Below are experts of layer 9 (counted from 0) of a mixture-of-experts language model. Rows are named router (the router's row for the expert), gate (a neuron's input weights, with its number), up (a neuron's input weights, with its number), down (a neuron's output weights, with its number) and show model dimensions 0-255. Each number is 128 + 32 x the weight over its row's rms, rounded and kept within 0 to 255. Numbers have three digits each.
After each expert's rows: "comes before" lists some tokens at least twice as common just after its tokens as in all text; "comes after" lists some tokens at least twice as common just before its tokens as in all text. This comes from a sample of Wikipedia text that the model never trained on. Tokens count by the router's weight.

# expert 17
router:071088138118082097111187135130171167180153184101103093032109116064089150126113106066134098182095092091155125125144075131143091115088113104129149111091116110122138131093103190130123143119115177081094058144166104144080124155149174131171121141138097167185124107157122102170165165109064164134104126178131092168136115167139138131135082151150134147132129110108150171176097124112202121101100174163148096083125153117132152213145193109109142154099133130124189130111155126140154123133141103103133119149176159084177133062110142104144136095157152090143141095131074100100139165195124113129134130081133172084063142195143141133036114155150142192167129094102152085079146150158152131112100104094159147157108145116128123189147133198111084113124157143103183103160130138163149125095083115
gate3:105175108112133137105155078119112148054149128084127152149112084109112145140085102109172066151112165125141136085094117119141143150186097173164132107097137145126157084115155182092154167191196128180102130193191095101075183092161121088212085145138142101090060123119137119131083132101140143038144166100136148166113131114133137122142143116139121131181149143108115196120148081117144140110172091150170113147107161113072089121103133147084127136148111121159136080144169160078142178148126132141107110158086124099231128154111143054159163122158081071090132174137122124141140101118129166079134162077196095133110101119149151149157143122037135144163109098184148142098150095105127082170119101159129106091140149091134109121206106108132114136135099142150159170175129063118087106106143151
up3:133156152141150152109068143106135099158187199060123143080110204131096112160110179133142142107155131145120135196069147131125091119124109092193150154149143114118168163146120107100152052144140142054177134092151148191066188071118134137113114140135122181187111116097132141125164083133172092111076098125099134104147142150136163198081119098121165058154118085097102117136141128078137129189144141142122174138146164089091158140131083099122209064146145136100193165150147125131104095126197091156136164132117144106168169095125097157108147101150119185126146138118103145120136086156137198117145100152090089102110153113163098104126069170092139116145169158161191143148170120160071149141117142089118107100105134090122132120148057064137129172111099179121083091138097076128139155126122106
down3:141154097107132151140144142128141129098086116216143153155110064124140091158160184130088080136091128090076163091146145129071129104179138094106113057172137170071130065098141138160147109093133120171147047080127083142111080185157095117089124105143130156195149117123124096132102112162121093177125088043175155140096179123138174064094109095133118156151114145126159142153112115165156166194148142153133086122115092094149087168049156117127127119148129132117060145104171157117092113132129090124152165100152100149096083153092126092115133129131118065132103130122160099101121112140109114104169132148163149156101169125115107106136165092175152167096099128097096065110120136147090180114153104131167083150121047098195080141128122135108126137149134136191190141155161089050165096172176116
comes before: "1", "0", "9", "2", "8", "6"
comes after: " ", "1", "9", "0", "2", " ("

# expert 0
router:097091173135087112117184125113151146098057139093059113080081063083082150102109105086149148122096103137120123112154069119172115068080142158097135111122107086121084135088067182097123158036127080091094091130140089126112128109160170087138127125143101101152122103134076141150167166122120143123123142195152100111141131106122143170083087095123163098146093099129147188109102124132147113106093095140131088137144135139135173220130180096142164190064110136174147138150129085145140123119127073110127100107187155104148143098151147112154163089122147105149126082130076082067132202166137081151138116121119136061099124177172126091094105114132178176135140081099118101077129142185136131140126150127151159163133174092112128169157134142117074119075104108074117106072154073150097139089072082
gate3:144073140119162112113121148141134150097137124088116096143185121207149135138076115133103119136086110082144057074122176130097139157126201141166154151128137123095099124123140168141155157164082115203113119112105116139150073129040115076074182084105111111111188088120133092130191128118095102154097074078090151122138182110139150100123150111126096106135078114109170088122126111102133106143152119094111121107128139170128182194057135208110111121097130093132158073146145116144164117157136111131115113118138080162178173114133085107157099156189176172127168096072161193139082094158068103114153141144119100120150185122128076133086117115167094106146158125089163098123123119132162096131145102108094154144148123121151074164095197117140184055189125116180084136136177145120122100192149098
up3:089163110156120152097138183108116162134095139126114132155100165085078160215226119117112142145126149177088104104145103125100076106129101106086162106126152105143140163095148160142127125105114080130115132123090105081144083109154089184153155175136113194106073120089157110100047046122129192143102127113074134158146113141142100130120114138099089153094109174126105149143195109068070161133074169136148105116120127179095126133067086135164194158142166151138092109167096114114091146140181133156171083107164127157134152183094098172131120106106099188137208096141105114148128174136134154082131099069168096151143133135163137124130086128133116163117087143155129139181150130105142131138154161122194135139043127106157172109131153147161131103154118117099196164096115059183165083098134125
down3:152063154096097082110172085138122100152152082123103099087180117196064153116154126119087183155149146122135120062142093138116150155109192129137095117173145061067138105150141169166108120101206089127108101174111159128110128122169149086132157104150084135116074143128064076075143098082096096183114091127217174131180106129125136126034136105131122139147126048116119101098088130120128167109192116134089107073135129124131131120172200119126127102125173135117139187070152114103146127141126148096142154063119192149116095134127146101106147123155147107117105122145150108120115133173155110155152166116137082089091084153156132182114124127154141071092161066166160138136154104152143125111129137138131100114163115187106116139199096164104190139102053110112098127079126083147111082140133089
comes before: " |", "0", "9", "–", "8", "5"
comes after: " ", "1", "2", "–", "0", "9"

# expert 6
router:152097071127128178160122112130089118111111170151142150168093151195158171113085108153156095213094114142127103105135082088104125119142128110132129177123157092112111106125152116083113097111114191145108051147115089133132116127137102169152111136165127089193125113114099124097141069145162122125144149081151109100089117069144114099109130150110138131173167123137108083058113085137150150132151072071121107119071157134120096091105155151129144158112180113138190095102121116110165135080101092195084175176101121200060172130156138092151138104122112115081096101082101137071143087110138153136162135134140157129141123141179121087133135166218173119160105092173145121137165138120051132148141143130175149146140069099163107131162114194127178114186183206144150178121161120053080089100109098
gate0:117193103167124121150167119099100053125116130121131126070107172079175092125094088150145095113138141101142145188097106151086140125104121145091133167090160176109207110084123196132115092095149156151123115141098134082146089097175113184143158168106063148099137130138126123137102126136152131114140102112126188130095119145092104144173080165113086193188094138175105128113153083172099117169136143150158113105139085107136188126149120129125139139087178157121140131098076174157093115141115204147114142097136188138097149110088156128175106067158101075066139134174145197097178128140145171123148099091177177080109112087161134069130099099146109168102191113182125099152154131114086138176166141080112148093113156115173123087153165064119169152141079099192121100132157185122151096094137163
up0:148150129099176144164175172091086108134108173172126039089121094101172131080108135149094134087095086131082158131121136097106113087115125121175133097103140146095168150141101083198166131124169144119120181081067122133189174133080106119127144141121161159149099138116130138099073113152101152139113086139149150146153122087143138180187142118167138144136083131060134114119203187044116188128183134153110140182135083093032150119123110127134173118125195112134123137134083219159165162170132200111134150153140118128164177116052216124147116095135079119150133074101107147131110089156138141118105090115137130167098157141129131134147134133141099155124150082155136151122063138159109131141109145082118148151142177136178095146079121100091113162119064131170080097105130157139086127088116151
down0:088046122185149143159175092154157138111148108187090149130072140115154108170180146167164118182118214181109123149116102093189112144056137118114119163117163159138151119098173187084142138127152173140159173130086112072129144099129145147078088161151141130068098094138149103136095117080103134137124133159159131051117105134143153118147157058118073134163153133111127158120164093119117118126141173129134104143114130158112116094194148169095155132090143129107105092079131179125136114165090130192132084111148149131076120104176118180150106068158137106100116143095126144171204099124202129153182081100192111182145097127131139152110131119161107206148121129075168129168190130093089094153130158137158145132102144081130068133109089076157149157096189120134115123136150145075156118098100174
comes before: " ", " first", " United", " New", " U", " D"
comes after: "\n", " |\n", " of", " in", " at", " on"

# expert 11
router:098071116127114143159119074150045119078133145136119133170118159180159128137113110150123080132076143160093097124141105125088160082179100113141137189106110091117082134124139137067120143105128148199055091117133108157122140096137095178132091141216148093105124115108113167076108041154155107133126146075158144105059119092156126093101155141129136136145093113114114040049103059189145173125128098096116106100097131141134118098123144164145143170063162096184168140147143140106180148090146122135054152144078135159153150094145090107147157109120187098160090132094123136114131093094127138135173136130139148178119114110152148124141140172140126108117158118151144094156160112154125091136122119140152092124162084053137131104180098126117181142211211160140148159099163104071137116053137159
gate3:110140106147154161168149122129149112135109150140132146135147093096138123091157107142113148088168145129183089124181168149164094163171153170120132074071137151134185172117150179187132143127154097040065103120136095119125089125134116146122158098120103129051135151092129139064153146075109104154097116147124166076089149154072132193180144139165110108142157107060153136197122111131115098161156136145129101065146064202111133091125111125070139130114112079192105171140136167140176121164089139122180120166115096053089112167149036178153079136155103155144087112101130160137078124112135158122154136155125134149139165099130120100150171107117121071106156148116102156189149117163125151148101116156131101161119178098099182130095113131179097156131110090139138055154123198083186151115074155
up3:079169106163132116099099094125127079129160157094171144114101102154161119114156123133133123169113116161129127120085151139161085211090120121121133095106141070117144122112068130102131101099143129099123076123092114121147134140114151132078095153079079126105104163134190141141065165165107158171063120176158078162120087098128097106120094124107118133188121197137125140129115129190146156108080100139103106155123178086148101062119120120163097169116124108139107204140119152169142106119127090077206123104138148156164129093062100107130135104124171106211157138184112059107075149147094129156134142110154143111149102154125073084143156113099184103153116063159135150096123123144113115133189161156161124113148198066157120139124069191173104187184187151053147127101070124133155163083123132
down3:152140106123123112082193085150112166206103118212120087184112154077075170168126108155141121162112149148144084121173122111129097068171137118132161165107183127126097097156157089144047138114180155137135142089122144137180117118109124138101158176113139134148124115123103113124117115111079088133112101174168133124127066177148126103112091139131140108175172201116113142152142125093137196190117117176133083084136198095107173118056119125129112070064113106144078098118128120118108090118103184192110102091122094160139152123124150117158127166100110144091131118077206094030180104112128093180157115088164133160121152119165125148209108096157167081089184105149162128098161124081128132143115098147108110180174127169095105140160122122172123124130125158187155162134121113137143109132130082
comes before: " ", " the", " a", " —", " L", " Candidate"
comes after: " |\n", "\n", " in", " of", ".\n\n", ")"

# expert 13
router:136164072153127146154121182150061121175116125138142139101079136163059148095143131140124182074129138062109139116121135092144102139119120152140095080101108163102125177127205152140132159095109092095162099136103155162132144088132104130160179132060138127113080168158121118108099181154122039129160196070108132120191163147149106121114170123142162138151135079145175076147153124113121172099136212168125167151166147136064090110136087143128126120214138159132098115100093180145128132129119078136119166091074124104181108144107189120133111151128138160091124149179126130125111099184091113121158109101088126131107122178201123123112089086090113139104073088103134173166089111112131109103145126087144116100084126107148144114059109124137168191092056125174119125118143103213170084161167151
gate3:107098171179103149132121114159138174153132127132120118119137165093121148150100082103108060110093060140155111157131136111121140164160154114128101132102118116117131147165148103169115161139146208165112164126144139138071131135128134096132091158170140162096080068091107122146194079116123149138164074119191140154137050096089136087135121137141113161185083183124110121147117141139116146195205165131117113132106167169187199155126142106135140107115161147124163081157115171169149145081120166110115108115167162137087196120157080141206153113099120116115046097111137105136182108067112142157106131081102157134108134060146115102156101206175143110125145110131140164160098118067177155101093139160137178151085091218105095162124119162142149118157146082082080110141082139109161149095197143
up3:118184113163107116122162113148145131107112083144149171147120130150106148108127127134101064115222136085102125159104101107109179114169084067089102136108082124136124140089161123163095108100135086122121103144124153130144107047081159158078080095118156101078105182191074143128096110114150120146142121144158107148117167179236086142161133092127139131124095109168133110133178131106098078134163172154140164137134133125136159149141074083139178169167158164169172084096090069148157105121057176140111193156164112115160095108145117154137039104157124128095107173092152109158148125145153134077114144154085132151081126095118097090098115094118124138101098115099094189091093088150123096135105187076086144130099068130131127131174092150120131187154099111171177124108130222075125119133155113
down3:136111163127125169121066153134182122122106168165101107109123184115123121123142129208110141093102121165147128082137123147108069176111105122143116112122175122069095149102142159042176115103124210126090151088157121125132121117177160154163134143141199175129059125160098109131156109147129120166213088137120160219139131109105125167114135138172111139158115107122147146212142166108126116152149091113143119125097126113162158145124104104198174061153093115109072114092164168133120164189164149060131094197120112134097108164129111123147140110097128069090142113159117135110093140136080111176153066037136137129119180166099136112106152166091104130162132086170119087099144145077131214120139122188108177173131161126169125110183138146144120096107127098097147104126086154173123122170124089
comes before: "1", "2", "3", "4", "b", "c"
comes after: " |", "|", " L", " D", " C", ";"

# expert 20
router:099102154136063113088166124121200146126085181098078110065109063087083108122128123091132117156080103130107113154119106130139130064115151141079129091128093096109139134114071156095106152049119140090084107130175056129081145108153135122139126126164099126174130100163101100212154161119132149133158104182135090119123116150097120109105095105160168110134087140100139212140096183085211105080111139163117078133109101144154153233127154122115106168055134161160125130143121104136137151128142132104139055149197153102139149122135154092148165122160125099167124149134110122117152204173121099148075108131165139103091124144138124145111130154110135199156119088087121114150095179137147125163090103110138190146108157093085120134157149177142061104072126142056130113106149123150126116098044131
gate3:202117177121143150078088082146123141121118105157147205137155117112109130102168148169148158100139092119121117074125111141151141096141132131100078166140079131110097088124134154200127143145128137182103104130140070043157140151135098105130122126107132132093079023123162151147148159089093146103164150158109137093135100168065129115080162101129108091154115155104103159114102167148121049129154140090120172116175119116097144150144127167138103198072090133134121070123168086107114124166076119125072116140150107149184149136114160090122124092080108058102170112173141155111074123138136105193192125180140132094075070080128102086145190096112175109148083128147136128076125105153167162154204121131059119104129120137210126167143096140155143130133184116150142178154135101131092110153177128
up3:140150119147135170132136125131152183084142171116139134188112099132158123149150148143115155105124109142139166138126177167111081157133089193121115056176182112093143145116104140115059190136139053117123129086152126113111129133129150178084177090082135149164112084127119149175143134143137084083129151146091153089156148136137150070109097128194163100066103092149163058093072142126171129060143120145127123121104129094163170143103102159039098125177077120063099120107115174157117156179156123176179182183094135053097103179141169111151081166086113144158094064110173076115110130106116144093122175183133128153118138133107085131093129140166131156150162100090129120140114153125151075155099135164091115079112114127102122067144113086177110138109115153147145123081192144120124098145081055
down3:131178116129077083133116125150096129116094136090155130156081100123168116155115141141139162123049155154085157159118156145053106080094140131110138158107124103112103065112135107072111207091149158079098137072118177128200149099073204146162095174132105084058108152144139092145131069134112184105119134102060131147149139130133121207115115151139125126079135158150115094097168137088113137160144066122127160139114169115119107102176150089122105096140133148138103122110138131135092114180118119164158120150118122208090173115135091123093186117108116103157160172187128078147124133105136115068152114159109214099145158161138079109152191132150199170177102135104120123107093160164130185129129141153100107135070127124112112113067134124100115109168055093166094156180140078085131143116068121
comes before: "0", ".", " |", "8", "6", "5"
comes after: "1", "0", " ", "2", "9", "8"